Below are experts of layer 2 (counted from 0) of a mixture-of-experts language model. Rows are named router (the router's row for the expert), down (a neuron's output weights, with its number) and show model dimensions 0-127. Each number is 128 + 32 x the weight over its row's rms, rounded and kept within 0 to 255.
After each expert's rows: a language model's description of what the expert responds to. This comes from a sample of Wikipedia text that the model never trained on.

# expert 54
router [112 148 156 128 112  63 127 135 130 136 134 101 111 160 151 146 174  64 108 187 116 133 131 116 152 104 191 120 122  73 144 111 151 111  90 150 111  89  81  98  95 176 133 180 120  92 159 100 181 120 129 147 149  73 117 141 149 144 149 133 202 153 163 125 112 158  74 138  93 146  89 116 108 172 134 133 112 144  87 195 126  98 104 141 147 133  97 141  93 132  99 203  67 117 109 143 208 151 120 109 123 139 130 168 133 140 156 157 110 201 144 111 101  95  92 116  94 140 170  77 145  69 136 145  67 109 183  92]
down0 [197 147 109  88 164 179 114 132 140 129 118  96 123  47 182 128 107 114 170 150 148 145 155 143  47 146 136  96 118 145  96 140 146 171 103  96 132 120 130 142 130 144 205 151 159 177 116 143 132 157 118 161  88 171 128 180 113 179 151 127  62 123 124 107 140  77 110 170 125 127 136 145 181 149 106 108 136  88 139 102 201  59 147 111 134  93 178 127 190 126 135  95 168 110 103 102  98 111 142 126 166 139 135  52  92 105  81 166  74 111 148 124 164 140 151 114 155  74 137 165 147 148 142 144 131 170 103 158]
down1 [108 186 140 194 140  91  83  66  78 103 117 125 135 160 119 104 100 150  65 103 142 124 141  87 190 105 136 106 152  68 125 106 170  73 111 102 132 141 152 141  57  86 114 172  87 134  82 111 159 125 116 169 108 112 123  50 157  70 126 163 134 124 105  63 124 107 121 112  66 198 131  95 147 106 146 184  98 115 103 127 166 133  97  80 167 166 123  87 119 131 119 131  91 155 155  85 120 125 116 107 148 160 128 161 156 125 177  67  91 124 122 136 143 149  80 117 142 141 135 133 139  99 159 125 167 124  79 167]
down2 [109 123 104 140 113 113  73 122 101  80 103 117 134 138 138 171 135 153 104 152 176 134 102 133  80 112 122 180 105 162 155  47 114 142 146  99  95  60 180  98  47  87  77 121 138 209  96 156 159 109 122 122 136  86  48 151 110 128 138 133 144 133 167 108 155 112 110 123 147 164 140 153 131  99  97 129  76 138 110 121 141 155 187  70 138 111 154 108 138 154 123 146 149 170 146 147 131 172 193 185 147 142 166 134 119 133 175 154 116 102 128 170 138 197 158 204 138  76 135 127 124 162 151 155  91 156 120 139]
down3 [138 133 113 103 121 156 180 107  99  58  67 115  87 149 128 141  97 135 131 109  62 138 120 142 147 131  85  96 156 150 121 162  78 134 140 137 154 156 174 109 144  78 192 155  99  61  72 114  84 185 157  65 106  98 161 141 114 135 196 195  68 129 153  74 131 105 135 141 130 106 139 113 182 147 166 117 106  64 124 145  95 124 122 132  72  88 116 116 131 187 141 131  91 122  87 117 128 182 121 151 108 151 122 161  96 134 169 142 125 108 132 135 145 161  69 155 174 112  98  77 140 156 150 107  96 134 123  75]
down4 [122  69  69 124 126 191 158 176 156 164 124 208 153 143 165 140 133 135 180 119 117 120 101 156  91 132 130 159 136 137 111 107  70 150 124 150 189 137 118 146 157  77 106 134 158  81 101 119 118 113 121 126 152 136 115 164 112 153 102 145 130 126 146 148 120 161 164 105 167 133 118 166 184 221 105  68 114 131 181 119 206 149 123  90 104 115 139 115 149 103 127 151 160 124 181  99 150  69 143 159 123 139 156 101 175 151  68 109 131 141 117 124 124  97 182 146  57 176  92 125 140 131 138 114 164 165 150 206]
down5 [132 122 161 115 126 105 137  75 161  90 102 100 117  87 115 141 149 142 186  93 139 110 133 153 188  76 107 119  80 183 107 184 104 155 138 159 130 178 124 175 131 140 149 156 101 166  63 161  91 190 109 107 128 182  92 119 118 132 132 114  76 158 119  77 142 117 151 169 110 119 148 120 136  99 163 102 119  87  95 149 119  78 125 148  91 130 154 174 110 101 150  95 112 140 121 185 132 115 187 170 142 181 144 189 115  83 182  88 173 146  83 126 134 157  72  85 146 128  81  90  90 189 163  99 128  98 158 127]
down6 [ 94 175 116 142 165 165 133 104 114 175 116 138  34 159 151 139 119 136  95 174 128  79 113  72 163 161 154 107 137 184 134 118 110 140  88 201 101 140  55 133 158 141 117 110  90 173 112 117 167 132 132 131 113 126 122 125 112  91 163  94 134  93 132 102 191 106 197 161 153 119 159 158 146 115 145 155 112 101 119 172  93 106 137 147  81 129 179 198 108 112  83 162 129  97 167 178 100 150 180 158 166 130 145 146 113 128 192  61 126 145  96 150 146  97 150 133 134 128 142 117 145  73 105  75  92 158 159 100]
down7 [ 85  92 210 143 182 160 124 143  89 123 137  88 100 158 132  66 118  91 124 120 131 156 170 160  81 112 112 102 123  79 140 137 172 118 122  93 124 153 113 140 147 194 123 157  50 190 171 171  88 165 140 118 160  95 110 183 167 116 110 174 117 126 123 169 136 145 208 124  95 146 134 148 118 136 175  99 136 159 102 163 136  50 125 108  84 179 118 123 112 111 147 106 133 116 158 167  88 181  95 151 149 106 118 143 118 148 172 126 122 155  77 133 126 161 113 173 106  40 125 165 114 120 108  96 105 124 122 156]
Description: Creative work nouns. Nouns naming a work or organization after "the", such as film, album, play, song, series, project, company.

# expert 52
router [114 158 129 107  77 122 170 196 165 182 152  91 127 169  80 139 128 116 182  99 159 106 144 140 171 125 124 104  92 149  85 136 153 166 156  86 124  90  57  79 125  61 119 145 129  67 133 120 123 115 190 113 141 150 126 130 151  76  85 134 158 186 179 155  88 131 169 127  93 135  70 168  75 112 148 108 176 133 135 170 103 150  96 124  92 148 116 167 142  87 105 127  46 134  82 113 109 158 132 107 152 156 139 162 161  93 129 101 161 132 127 150 154 124  85  79 105  94 115  87 143 114 127 124  91 161 162  80]
down2 [114  97 134 150 177 108 127 101 107 157 124  77 131 102 149 100 234 106 100 129 136 138 169 121 127 129 102 123 145  95 107  89 143 115  98 109 176  73 119  91 115 136 145 114 139 155 191 100 102 157 131 133 136 148 110 129 182 124  81 155 137 142 160 106 134 114 141 128  99 160  93 167 150 156 199 178 117 113 200 138 131 101 119  57  93 185 124 164 107  93 102 156 230  99 121  71 125  60 154 157 119 117 140  53 130 163 113 133 143 160 156 129 113 105 119 176 134 176 190 134 107 102 107 139 121 129 133  87]
down3 [ 65 124 142 178  71 127 101 108 103  87 171  89  78 153 143 106 154 135 147 153 141  93 100 137 165 147 125 142 149 121 164  86  82 142  71  79 115 144  82 162 162 160 106 152 135 145  85 199 186 113 128 105 125  76 123 145 146 147 112  85 164 141 186 139 184 106 155 106 145 118 123 102 123 111 158 127 187 191 127 124 137 144 139 168 146  61  88 107 154 117 199 173  96 144 161 176 161 124  70  95 144 106 135 132 143 169 155 147 145 189 123 133  90  99 156 144 185  75 135 119 152 138  95 109 131 147  86 158]
down4 [168 152 145 121 113 119 151 136 135 149 107 133 112 148 137 185 142  51 121 168  31 115 117 146 146  97 125 100 188 144 103 172 114  87 109 103 115 167 165 123  93 191 132  98 144 144  82 106  68  96 143 155 127  89 126 129  81  84 130 139 137 127 120 148 146 137 154 136 147 117 136  83  98 141 132 156 130 143 145 163  93  96 180 202 142 152 126  79 145 110 155 106 138 169 129 147 130 230 194 170 103 108 150  95 136 140 122 165 228  75 105 176 147 114 131 128 175 128 126  97 133 138 154 158 158 166 147 127]
down5 [131 149 175 142 190 141 125 134 126  84  96  96 147 147 135 134 141 132 202   5 136  90 123  95 145 184 123 162  83 123 114 129 119 121 130 150 121 123 153 143 164 132 171 117 124 113  93 139  87 135 148 140 117 202 110 165 156  75 114  98 118 118 168 162 137 117  89 122 153  95  95 149 160 183 151 122 132  75 112  60 102 152 183 106 140  68  74 149 118 104  82 122 132 137 115 172 135  71 157  57 101 158 123  82 144  94 149 158 148 181 134 125 189 151  84 123 140 155 136 175 115 113  83 130 139 109 133 131]
down6 [124 106 100 153 129 127 144 123 154 124  92  64 131 186 108 100 116  63 123  81  66 106 108 166 191 119 123 120 119 148 134 144  52  91 176 186 128 124 158  87 141 125  74 152  94 126 120 183 115 150 124  90 170 155  94 155 123 160 134 178  97  99 178 111 116 147 145 166 122 117 124 177 169 119  92 152 124  78  89 104 103 106 172 105  73 143 109  84 139 157 143  84 149 111 152 135 126 135 111 180 148 137 151 202 108 180 157  84 164 130 136 132 111 113  74 135 133 134  88 132  78 139  91 119 128  60 197 145]
down7 [ 84 131 135 134 200 186 141 134 153  89 111 148  66  85 139  87 116 150 155 119 127 168  70 132 180 164 159  56 105  92 150 133 132 112 122 189 101 152 120 100 133 104 136 155 132 136 149 121  62 165 130 115  48 132 188 156 147 176 172 116 109 107  86  53 116 108 129 113 122  90 168  78 185  95 119 151 136 101 178 177 154 120 111 166 106  94 118  94 124 156 141 107  66 159  94  92 149 141  84 124 144 156 118 137 148 130 139 163 165 145 156 139 125 125 126 158 134  77 120 172  81 120  97 132 182 146  93 157]
down8 [102 125  78 117  87 147 143 172 133 145  95  61  83 159 101 127 109 145 142 155 115 157 136 118 166 151 143  72 111 156 140 175 173 206 139 142 108 170  54 130 158 181 137 158 122  90  88 134 136 154 154  74  90 164 155 119 110 116 172  63 131 156 130 123 156 204 108 143  59 121  88 115  77 139 122 117  89 120 103 135  95 128  99 112  89 159 104 108 137 147 151 144  55 114  54 106  80  80 152 114 167  66 108 128  96 121 114 120  95 140 137 134 119  99 144  83  89 128 116  77  92  98 134 148  94 123 138 152]
down9 [106 118 183 124 113  91 144  38  69 165 155 119 153 114 127 119 137 212 112 106 124 156 102 144 112 178 103 145  82 109 137 125 165 179 105 176 111 111 216 135 160 175 168 129 112 155  61 139 100 133  87 107 121 135  99 113 140 102 157 163 154 133 125  61 106 150 113 114 152 220 165 130 112 152 150 150 127 127 121 169 115  62 133 126 128 137 152 169 134 148 127 116 155 172 120 184 154 114 150 140 138 146 140 131 160 102 136 164 142 170 106 101 110 152  32 159 152 117 179 118 111 131 118 120  97 170 179 120]
Description: Place and institution suffixes. Generic head words ending names of schools, streets, buildings and places, such as University, High School, Street, House, County, Avenue.

# expert 46
router [158 138 121 128  90 115 136 137 146 148 115 107 111 143  55 172 111 113 122 114 134 132 121 135 197 166 146 108 151 148 113 112 147 137 155 161 104 165  96  91 126 104 150  89 176 135 136 106 104 142 206  73  91 189 184 164 113 128 154  64  69 203 117 134  86 141 139 160 102 154 115 142 114  78 103 105 151 115  77  91  78 141 104 176  95 134 117 156 182  94 146 101 132 167  88 156  84 150  95 104  74 143 144 172 180 128 121 146 182 103 118 125 200 113  88 171 126  84 119 175 157 148  96 107 153 139 118  87]
down0 [ 98 160 176 177 157 103 155 124 171  83 125 106 147 125 171 116 107 151 123 105 112 155 145 104 163 128  90 163 130 172 138 140 177  85 123 192  75 123 140 137 135 175 144 133 120 169 130 155  59 121 112 104 135 135 137 155 116 155 161 159 100 183 103  77 140 109 122 130 112 128 207  82 111 163 133 141 164 128 141  54 113  60 141 140 182 129 177 148 159 163 116  96 168 102 116 164 136 169 187 108  82 168 149 172  97 164 137 205  92 128 148 121 167 158 198 155 149 134 165 109  89 165 128 163  95 132 120 144]
down1 [ 57 168 125 147 160 119 173 107 121 116 116 121  61 166  86 130 110 185 136 141 112 163 123 179 192 149 155  50 159 161 151 125 152 135 127 165 141 141  80 133 152 154 109 131  95 184 117 205  79 223  92 115  92 108  95  83 113 175 152 117 117 119 119 115 164 139 122 120 110 104 123 122 145 135 108 196 144  90 100 138  98  93 117 169  93 132  91  79 120 151 101  92 133 170  95 148 134 123 181 116 194  75 141 191 140 109 128 146  84 120 164 146 116  99 120 116 167  84 142 107 105 154 134 130 161 127 147 104]
down2 [125 153 134  91 140 125 169 143 105 166 129 170 193  98 133 172 102 144 160 102 156 123 144 214 106 184 119 153 154 152 172 122 131 118 117 103 133 122 133 203 132 121 104  95 156 157 115  86 137  64 106 182 124 106 135 180 124 192 102 144 140  94 131 148 136  29 117 128 153 149 100 123  92 185 119 171  88  95 147  69 132 133 143 132 125 131 162 120 123 125 138  82 120 181 102 134 184  55 158 170 145 130 140 116 113 103  72 196  98 145 145  69 167 129 190 147 151 134 102 160 145 122 137 117 146 158  99 144]
down3 [116 111 178 166 133 136 178 151  62 173 206 120  92 134 142  94 161 121 114 144 163  89 130 140 149  88 217 145 165 187 118 144 109 125 143 158  86 173  80 118  96 145 125 133  92 173 147 142 148  99 117 107  93 123 185 124 160 116 163 157 144  76  93 154 109  71 154 109 144 131 103  93 147  86 131  96 150 136  72 153 122 112 180 170  72 145 137  68 164 111 169 156 105  96 101 185 141 139  88 111 101 106 141 140 121 166 152  85  94  95 169 132 155  70 138 114 125  84 131 137 107 166 124 145 184 106  93 144]
down4 [138 126 102  78 173 149 136 134 104  73  38  44 162 135 119 110 140 188 150  89 187 195 153 114 141 122 114 163 160 184 147 110  71 130 136 169 133 172 175 147 112 113 148  81 133 104 174 150 116 114 136 141  99  95 119 111 123  84 111 194  65 120 122 168 105 140 171 146 131  96 142 154 176  94 141 110 152 131 118 114  89  56 111  81 161 149 168  99  92 131 127  98 183 125 142 117 124 172 151 110  99 178 139 151 134 130  88 105  52 154 109 110  95 136  87 106 146 138 107 137 100 142 109 152  91 107 129 109]
down5 [136 160 107 111  81  97  74 131  97  84 139  70 152 168 196 131  80 165 191 145 139 179 178 162 160 155 176 123 134 151 152 132 172  51 132 147 120 134 136 114 120 101 113 115 162  94 173 132  99 111 109 146 110 176 166 149 139 162 141 115 200 165  74  94 164  91 144 111 115  79 120 140 117 130 137 141 151 140 104 177 151 140 127 126 123  42 153 146 104 111 100 105 189 144 121 150 102 119  74 121  96 109 100 157 104 113 126 154  86 129 130  96  62 134 152 135 105 145  99 112 151 143 109 173  66 175 198 123]
down6 [ 43 131 134 159 115  85 176 130  99 129 129  86  69 178 188 146 124  76 150 144 119 126 144 137 104 108 163 125  42 117 101 109 155 156 131 204 152  70  88 169 156 145  74 108 101 118 115 184  64 109  97  68 100 182 112 122 138 123 109 178  89 129 127 111  64 108  98  99 110 126 136 100 120 111 133 146  91 190 162 157 185 122  98 140  94 137 107  94 130 129 169 139  99  98 117 118 150  87 180 144 150  97 174 117 103 165 120 126 123 102 125 124  82 167 158 117 122 138 102 111 139 117 150 194 103 151 120 106]
down7 [106 129 113 179 105 127 116 123  94 138 135 105 182 139 152 100 140 132  81 143 131 119  81 178  98 159 115  94 158 155 129 152 129  85 207 130  92 121 156 118 164 160 135 167 153 116 124 157 107 162 136  86 174 101 135 178  82 187 101 161 108 155 133  79 115 148 105 155 127 108 109 136 192 166  98 110 114 105 110  75 101  64 160 161 160 135 171  32 173 194  90  92 170 139 143 120  92 107 147 174 132 120 131 164 105 145 162  78 115 186 126 157 137 143 123  91 172 152 143 144 103 177  93 123 107  67 140 158]
Description: US state and place names. Endings and names of states, cities and countries in location phrases, such as Dakota, San Diego, Texas, New York, shire.

# expert 18
router [190 129 116  75 138  79 117 112 189 138 104  53 124  77 166 102  97 123 141  86 193 162 105 128 105 102 120 144 173 148 103  78 171 166 110 155 134 136 143 159 130  93 177  83  90 181 118 151 119  94  98  55  82 175 115 152 145 152 147  88  85 148 127 127  84  95  83 109 130 125 130  54 146 119 104  89 131 150 167 109 109  72 153  77 167 159 121 120 156 104  74 100 113 107  97 156 112 141 162 178 120 152  74 143  78 135 152 153 152 140 122  92 104  95 139 152 130 165 160 104 139  88 158 123 102 119 170 141]
down0 [159  97 125 135 139 186  93 185 103 137 125 111 102 166 178 150 101 126 137 159  83 151 146 110  69 105 164  96 114 162 133 137 162 167 139 207 139 138  78 122 120 177 120  82 141 125 146 144 106 123 161 145 165 233 124 145 136 112  84 158  94  94  83 130 115 149 113 123 140 203  83  98  99 131 115 105 177 118 182 110 133 119 110 131 157 128 189 192 171  62 135 199 104 128 110 180 140 106 129 144 151 151 167 113 175  91 106 138 126 181 109 115 143 117 161 148 146 115 172 111 116 131 102 115  80  78  99 126]
down1 [106  78  70 134 158 110 165 108  75 117  92 114 126 119  97  24 109  66  96 124 180 168 111 175 115 113 136 127 130 101 187 167 138 129 124 149 158 106  97 107  86  87  65 137 130 128 108 150 162 147  62 101 191 158 136 137 154  86 149 163 177 143 115 149 116 122 106 112  85 117 136 122 113 151 130  78 120 122 147  90 172 105 112 153 151 109  88 200 126 100 130 156 159 126 161  70 122 120 140 151 100 127 150 143 202 108 134 184 117 164  97 123 158 149 141 107 124 102  74 144 126 124 133 165  53 118 136 186]
down2 [147 121 160 112 165 144  89 151  81 123 141 131 149 103 179 128 170 164  78 147 133 135  97 114  90 138 184 199 124 170  86  92 113 108 110 127 115 127 130 158 147  79 104 199 191 124  89 130  93 184 102 107 134 136 120  46 176 174 205  79 116 131 139 125 189 122 129 168 162 126 101 116 136 148 134 154 120 116 135  91 129 152  56  84 135 132 123 141 157 149 108  91  91 142 129 141 129 112  91 147 163 166 160 122  99 114 155 133 135 185 161  72 150 128 139  61 152 194 128 115  79 155  78 105 165 148 118 141]
down3 [ 93 156 102  90 189 119 113 114  50 188 129 110 103 147 160 123 106 124 141 160 161 171 148 142 130 138 130 168 127 155  81 173  65 148 100 109 153 133 106  72 138 202 188  92 115 140  87  56 214  96 133 121  79 133 105 115 145  83  94 158 135 134 164  95 149 129 118 161  93 150 162 113 202 118 110 111 152 119 122 116  92 116 132 126 169 158 119 133 111 157  68 122 125 132 155 165 151 134 203 165 123 158 151  92  66 175 132  83 157 117 134 125 126 127 117 160 171 132 178  80 155 124  94 113 113 153 119 116]
down4 [105 133 124 129 132  65 181 129 128 137 120  84 115  73 160 131 100 154 153  92 148 136  80 151  78 151  81 124  68 118 140 115  82 134 146 153 143 180 116 119 103  90  89  86  71 101 149 128  96 134 117 137 174 140 124 149 136 118 162  82 136 161 162 147 109  91 132 124  77 144  44 147 139 134 100 121  59 194 162 163 148 141  83  72 179 178 141 118 150 133 102 163 161  94  55 140 105 117 163 186 123 126 128 158 115 148  76 120 163  64 147 116 136 169 131 140 133 154 110 175 121 109 130  59 104  95 151  87]
down5 [157 130 103 149 144 151  84 164  94 124 167  86 142 171 141 113 130 124 117 118 123 108 117 157 157 124 180 107 112 123 157 103 185 123  97 127 107 127  78  98 189  94 103 124 136  78 119 148 161  94 117 147 138 183 112 163 128 108 167 125  60 151 116 129 149 161 132 142 104 107 160  98 154 142  79 176 155 129 118 116  98 102 174  82 140 108 115 117 175  53 103  94 160  89 132 159 165 118 119  99 165 182 106  75 101 126  67 116 118 157  94  74 132 102 188  83 117 160 177 150 143 102  95  79 123  50 218 128]
down6 [107 118 109 154  81 213 132 107  88 141 184 194 142 148 102 149 146 138 159 159 112  55 175 159 208 140 141  82 137 164 114 115 118 128 131 157 156 146 174 124 174  92 156 163 155 143  98 130 142 129 162 118 115 117 169 128 148 132 125  91 167 158 132 130 127 108 145 187 113 106 128 118 142 115 117  99 169 139  87 106 114 100 112 143 169 111 121 174 165 178 100  62 133 101 183 131 193 100 102  54 170 134 159 110 101 180 160  56 145  87 151 162  99 136 160 106 194  95 111 139 131 157 140 158 141 141  96 128]
down7 [130 152  97 134 118 137  78  89 123 135  85 121  89  84 173 143 125  96 155 121  84 147  85 170 142 175 157 178 122 126 163 122  81 142 135 115 125  70  97 133 116 121  51 140 142  93  96 150 186  96 142 105 161  92 111 101  27 142 148 144 160  95 216 139 147 137 177 121 120 117 147 191  72 126 109 137 119 148 188 103 140 123 133 167 143 160  75 123 190 181  78 104 133 147 120 142  99 104 138 121 116 102 135 155 129 170 137 137 139 123 129 157  94 103  64 118  63 124 163 170 132 104 131 121 165 171 164 158]
Description: Non-Latin script bytes. First byte of Arabic, Greek, Thai and Japanese characters following English glosses, such as Arabic names in parentheses; also some commas and word pieces.

# expert 20
router [ 81 141 121 142  78 121 110 134 159 125 142  96 116 160 111 185 142 136 114 129 117 105 143 106 164 121 147  72 171 153 131  93 130 138 145 122 148 141  65 109 138 237  67 157 134 152 104 156  96 138 158 134 121 173 195 111  87 123 126 122 131 157 207 100 170  96 106 195 128 140 120 114 125 140 144 136 147 177  99 107 133 132  87 139 150 140  99 131 146 106 134 122  53 197 155 112 166 119  64 106 138  88 156 174  97 128 168 155 161 160 158 138 165 187 112 128  93  94 125  83 141 105  97 119  81 138 155  48]
down6 [211 123 104  92 118 113 104 148  97 147 154  38 145 152 128 103 139  88 143  80  99 131 164 105 158 127  77 114 152 122 171 171 154  84  96 139 148 118 108 167 124 160 127  47 128 169 136 126  89 111 147  64  76 145 123 155 112 142 129 155 124 113 166  31 152 133 132 207  71 149 160 106 116 182  88 145  77 142 108 129 161 107 116 148 126 133 152  93 138 111  74  88 195 165 186 128 128 171 126 190 138 141 138 120 118 121 152 148 139 108 150 162 132 191 122 108 127 109 167  88 121 132 126 120 124 135 105 112]
down7 [ 95 109  91 179 110 147  67 136 145 120 155 178 148 120 111 122 127  25 124 110 103  73 110 155 164 162  88 165 107 155 134 158 133 140  89 156 181 126 187 129 141 105 115 167 106  93  90 116 135 140 154  67 181 127 166 119 154 120 154 164 150 169 171 149  93 185 117 168  75 107 105  73 106 108 114  92 103 118 110 119 102 162 113 130  97 114  84 121 118 156  71 108 140 155 206  92 157  84 111 182 135 134 173 120 108  96  88 142 166  94 146 140 130 186 112 114  91 105 115 127  86 162 122 132 163 181 142 160]
down8 [121 158  35  85 110 126 110 147 166 146 110 134 117 173  78 105 104 104 128  68 118 185 140 132 148 126 156 120 156 166 100 146 102 124 164 175 132 134  89 133 163 113 138 166 179 132 111 142 126 148  97  70 101 144 178 108 191 168  99 157 155 140 102 121 170 110 109 130 198 114  64 126 119 108 151  73 143 125 159 148 135 204  80 136 136 120 177 155 144 146  95 129 186 132 152 116 106 133  91  79  80  84 137 163 164 116  75 156  96 159 142  89 113 125  96 119  98 134  60 145 131 154 133  61 148 172  99 103]
down9 [125 127 171 153 121 149 126 125  75  99 139  87 103 138 157 138 118 118 162 134 160 107 159 134 227  66  95  75 133 121 108  77 150 156 160  88 158 113  94 136  59 119  94 187 182 107 116 152 145 148 104 172 107 154 109 127  77 173 121 113 211  94 143 115  91 173 140 161 166 117  95 144 106 111  96 124 152 163  91 130 106  98 161 110 136 142 127  56 126 101 134 151 133 123 173  60  99  91  83 130 160 122 127 125 155 138 129  99 100 151 168 105 160  90 181  85 156 147 154 177 163 119 128 121 104 142 202 147]
down10 [148 118  53  71 149 121 111 147 142  95  92 146  91 184  81 146 125 146 116 191 155 112 128 119  85  79 150 143 137 151 136 113 136 127 164 138 109 121 129 163  46 140 107 142 125 113  83 150 103 139 147 127 187 148 136 158  89 112 180 106  83 132 166  79 103 112 158 123 170 121  78  91  69 113 120 176 134 112 115 144 149 107 126 140  91 128 109  50  88 129 158  97 137  90 149 158  88 180  96 179 107  55 168 142 153  84 112 156 183 104  75 155 113 153 111 129 108  96 157 114 123 139 144 173  90  92  77  82]
down11 [155 106 173 177 158 140 142  87  68 115  74 104 140 111 115  95 119 156 115 108 143 114 120 136 157  66 127 143 148 137  93  97 152 172  85 155 128 123 175 170 126 136  81  94 140 122 153 157 137 137 125 126 135 139 123 106 101 138  63 147 106  68 118 154 144 156 156  99 149 106 138  72 127 165 125 142  86  99  86 218  81  90 103 116 136 213 108  95 105 158 147 194 122 137 172 138  76 162 107 116 154 126 135  91 122 115 210 127  90 154 124  77 201 152 147 155  99  85  90  75  95 134 160  96 138 135 124  94]
down12 [131 143 140 161 155 126  93 146  72  80 115  81 125 153 157 141  99 102 144 162 116 101  51 150 159 130 137 129 229 133  81  62 164 114 136 144  97 147 129  72  99 125 129  71  98 163 118 152 109 133 118 127 110 165 146  96  83 107 144  68 124  54 117 145 155 123 154 148 150 137 114 110 174  96 119 184 163  96 112  97  80  93  95 141 109 131  98 129 156 122 130 136 172 145  99  64  44 192  98 145 118 144 112 163 171 138 128  92 114 179  89 159  83 102 133 118 164  99 139 112 176  99 153 133 147 108 163 119]
down13 [123 120 180  62  90 161 101  67 130 120 134  62 141 159 117 125  68 123 183 151 168 139 107 145 195 102 124 161 102 188 142  93 107 113 168 103  87 111 145 105 171 162 180 167 132 136 106 116 106 100 122 124 196  84 144  87 172 180 108 152 151 118 156 187 102 106 138  98 132 166 117 138 128  86 122 154  79  96  72  61  98 132 123 126 154  94 126 169 124 138 100 121  86 139 117 130 150 119 103 133 123 172 168 126 107 118 186  76 113 160  67 125  69 198 137  94 187 125 139 143 122 110 113 129 150 132 142 133]
Description: Noun endings and abstractions. Noun suffixes and abstract nouns ending a phrase before punctuation or of, such as -etition, -ments, -ification, history, at the time.

# expert 16
router [116 141 184 173 120 100  91 121 135  96 121  93 121 173 148 162 139 169  53 182 133  80 129  83 161 154 174 112 137 133 118 127 184  90 135  95 150 157  97 117 134 119  99 182 144 192  91 143 162  80 178 169 159 135 139 100 103 146 118 111 129 183 166 159 133 114 146 143 167 175 155 106 172 146 125 145  77 157  97  81 132 109  93 159 124  91 157 106 152 120 115 146 129 136 175  78 157 171 103 152 163  88 122 130 117 143 181 174 127  84 173 128 130 141 188 105  94 159 180  95 194 100 108 187 154  85 121 124]
down4 [163  75 100 142  89 174 121 111 149  79 155 146 113 109 129 136 142 137 165 113 130  96 113 166 132 118 122 126 150 180  47 126 106 139 169 128 155 121 166 152 183 111 154 137 138 111 101 102 126 104 104 106 137 170 122 132 126 127  63 122 134 119 145  81  89 189 221 127 148 126 101 121 222 101 169 107 123 117  67  93 135  83 120 159 141 123 137  69 115  69 104 167 138 174 210 140 105 135 112 193 111 111 143 178 125 124 191  88 144 149 149 114 154  76 148 151 111 132  67  87 122 124 155  96 138 140 148 105]
down5 [ 86 144 102  76 197 153  68  75 164 125 159 138 100  91 159 143 103 131 110 171 140 184 148 139 136 161 131 115 105 107 140 119 122 162 166 137 117 147 102 123 103 140 154 126 122 171 142 186 107 101 106 112 128 144 149 190 150 146 158 162 126  67 175 120 166  83 113 161 146 153 124  67 149 151 129 170 131 127 163 151 136  91 125 189  93 163 129 120  65 141 145  79 185 186 147 126  78 100 125 126 145 129  79  65 128  72 141 148 121 136  75 154 154 136 113 141  77 106  65 159 176 109 133 105 158 155 123  51]
down6 [189 108  69 155 181 134  98 185 119 104 124  93  81 133 133 146 156 156 171 164 144 153 109 178  78 128  98 130  89 141 164 122 163  42 134  92 150 136 115 127 135  96 122 107 112 130 104 162 135  70  77 107 162 106 125 167 132 129 147 141 141  98 145 121 139  84  72  47  99 166 104 120 117 146 141 165 162  64 120 166 116  81 167 156  69 125 158 138 116 113 132 162 157 166 105 140 168 136 125 199 149 172 117 136 121 133 126 207  91  70  98 112 127 132 179 144 128  99  98 155 144 154 116  83 112 143  84  98]
down7 [134 121 177 125  66 163 113  42 117 170  99  97  78 178 177 134 166 164 141 106 122 146 131 169  63 154 178 133 162 185 103 101 141 106 180  96 131 132  99 176 107 144 180  89 105 121  84 141  49 164  77 125 138 139 156 119  65 154 146 128  87  61  96 136 168 160 151 105  96  82 128 176 112 130 104  97 139  87 102 145 151 111  90 125  90 162 142 140  92 130 146 133 112 113 116 152 100 153 150 143 104 140 159 151 112 106  95  82 158 164 103 158 140 107 125 130  67 133 105 120  67  99 104 123 151  89  89 126]
down8 [157 110 114 101 110 158 149 141 108 118  84 153  90 119 153  96 187 162  85 147 135 139 142 128 163  59 151 119 104 179 126 153 144 117  72 164  71 141 156 142  73 114 138 163  90  82 135 165 155  73 141  91 163 132 170 128 184 161 165 144 160 174 110 111 124 141 154 175  82  91 111 195  82  71  43 123  88 100 104 118 145 184 147 165 146 151  95 210 150  96 138  96 159 154 107 140 141 139 135 108 146 152 140  98 163  89  94 149  97 169 161 141 105 127 142 115 162 157 180 140 148 129 154 130 129  93 136  80]
down9 [ 92 128 107 135 159 107 141 148 138 120 128 121 121 159 114 133 127  87 116  68 102 177  75 145 214 125 112 108 105 146 107 169 134 160 156 121 136 155 114 205 144 138 145 113 176 122 164 132 180 102 136  98 149 140 178  88 166 149  88 106 157 134 126 123  83 176 135  87 116 152  84 120 193 187 123  82 137  86  67 117 161 207 122 112 107 148  36  92 118 134 106 159 104 132 106 108 114  75  65  91 129 106 147 121 144 173 118 109 112 151 191  99 143 174 162 116 141 119 105 108 133  80 116 180 151 106 103  89]
down10 [181 149 110 177 120  76  86 122 184 163 180 143 166 120 123 122 107 141 106 187 103 159 195  74  64 164 194 114  94 138  83 122 131 195 146 115 142 110 153 181 157 117 122 146 176 153 104 140 119  97 180 140 147 159 143 149 131 194  84 157 101 124 173 161 109  79 117 126 164 190 129 135 134 121 126 116 154 121 167 118  88 115 130 118 120 194 155  92 137 118 179 170 135 116 164 142 155 108 164  83  86  79  88 129 123 138  90 115 125 113 114 103 107  75 115 141 143 140 166 134 158  92 131 119 159 146 158  51]
down11 [ 98 113 122 100 163 121 128 154 232 110  94 165 151 103 132 115 122 149 131  64 107 171 120 112 133 105  69 184 119 182 142 183 136 203 170 153 160 131 149 134 138 147 128 166 119 188 122 134 113 151 114 122 130 166 134 152 180 160 100 186 158 148  76 106 102 116 127 127 111  98 150 110  84 148 120  84 130  48  91 102 148 149 140 114 108 109  52 154 114  91 143 132 174  97 168 158 135 124  84  88 110 134 142 124  78 118 109 129 109 119 154  78 114 150  64 110 132 107  37 161 108 107  95 116 122 114  91 147]
Description: Common nouns after determiners. Ordinary nouns and word-final pieces after the, his or of the in prose, such as song, album, father, troubles, age.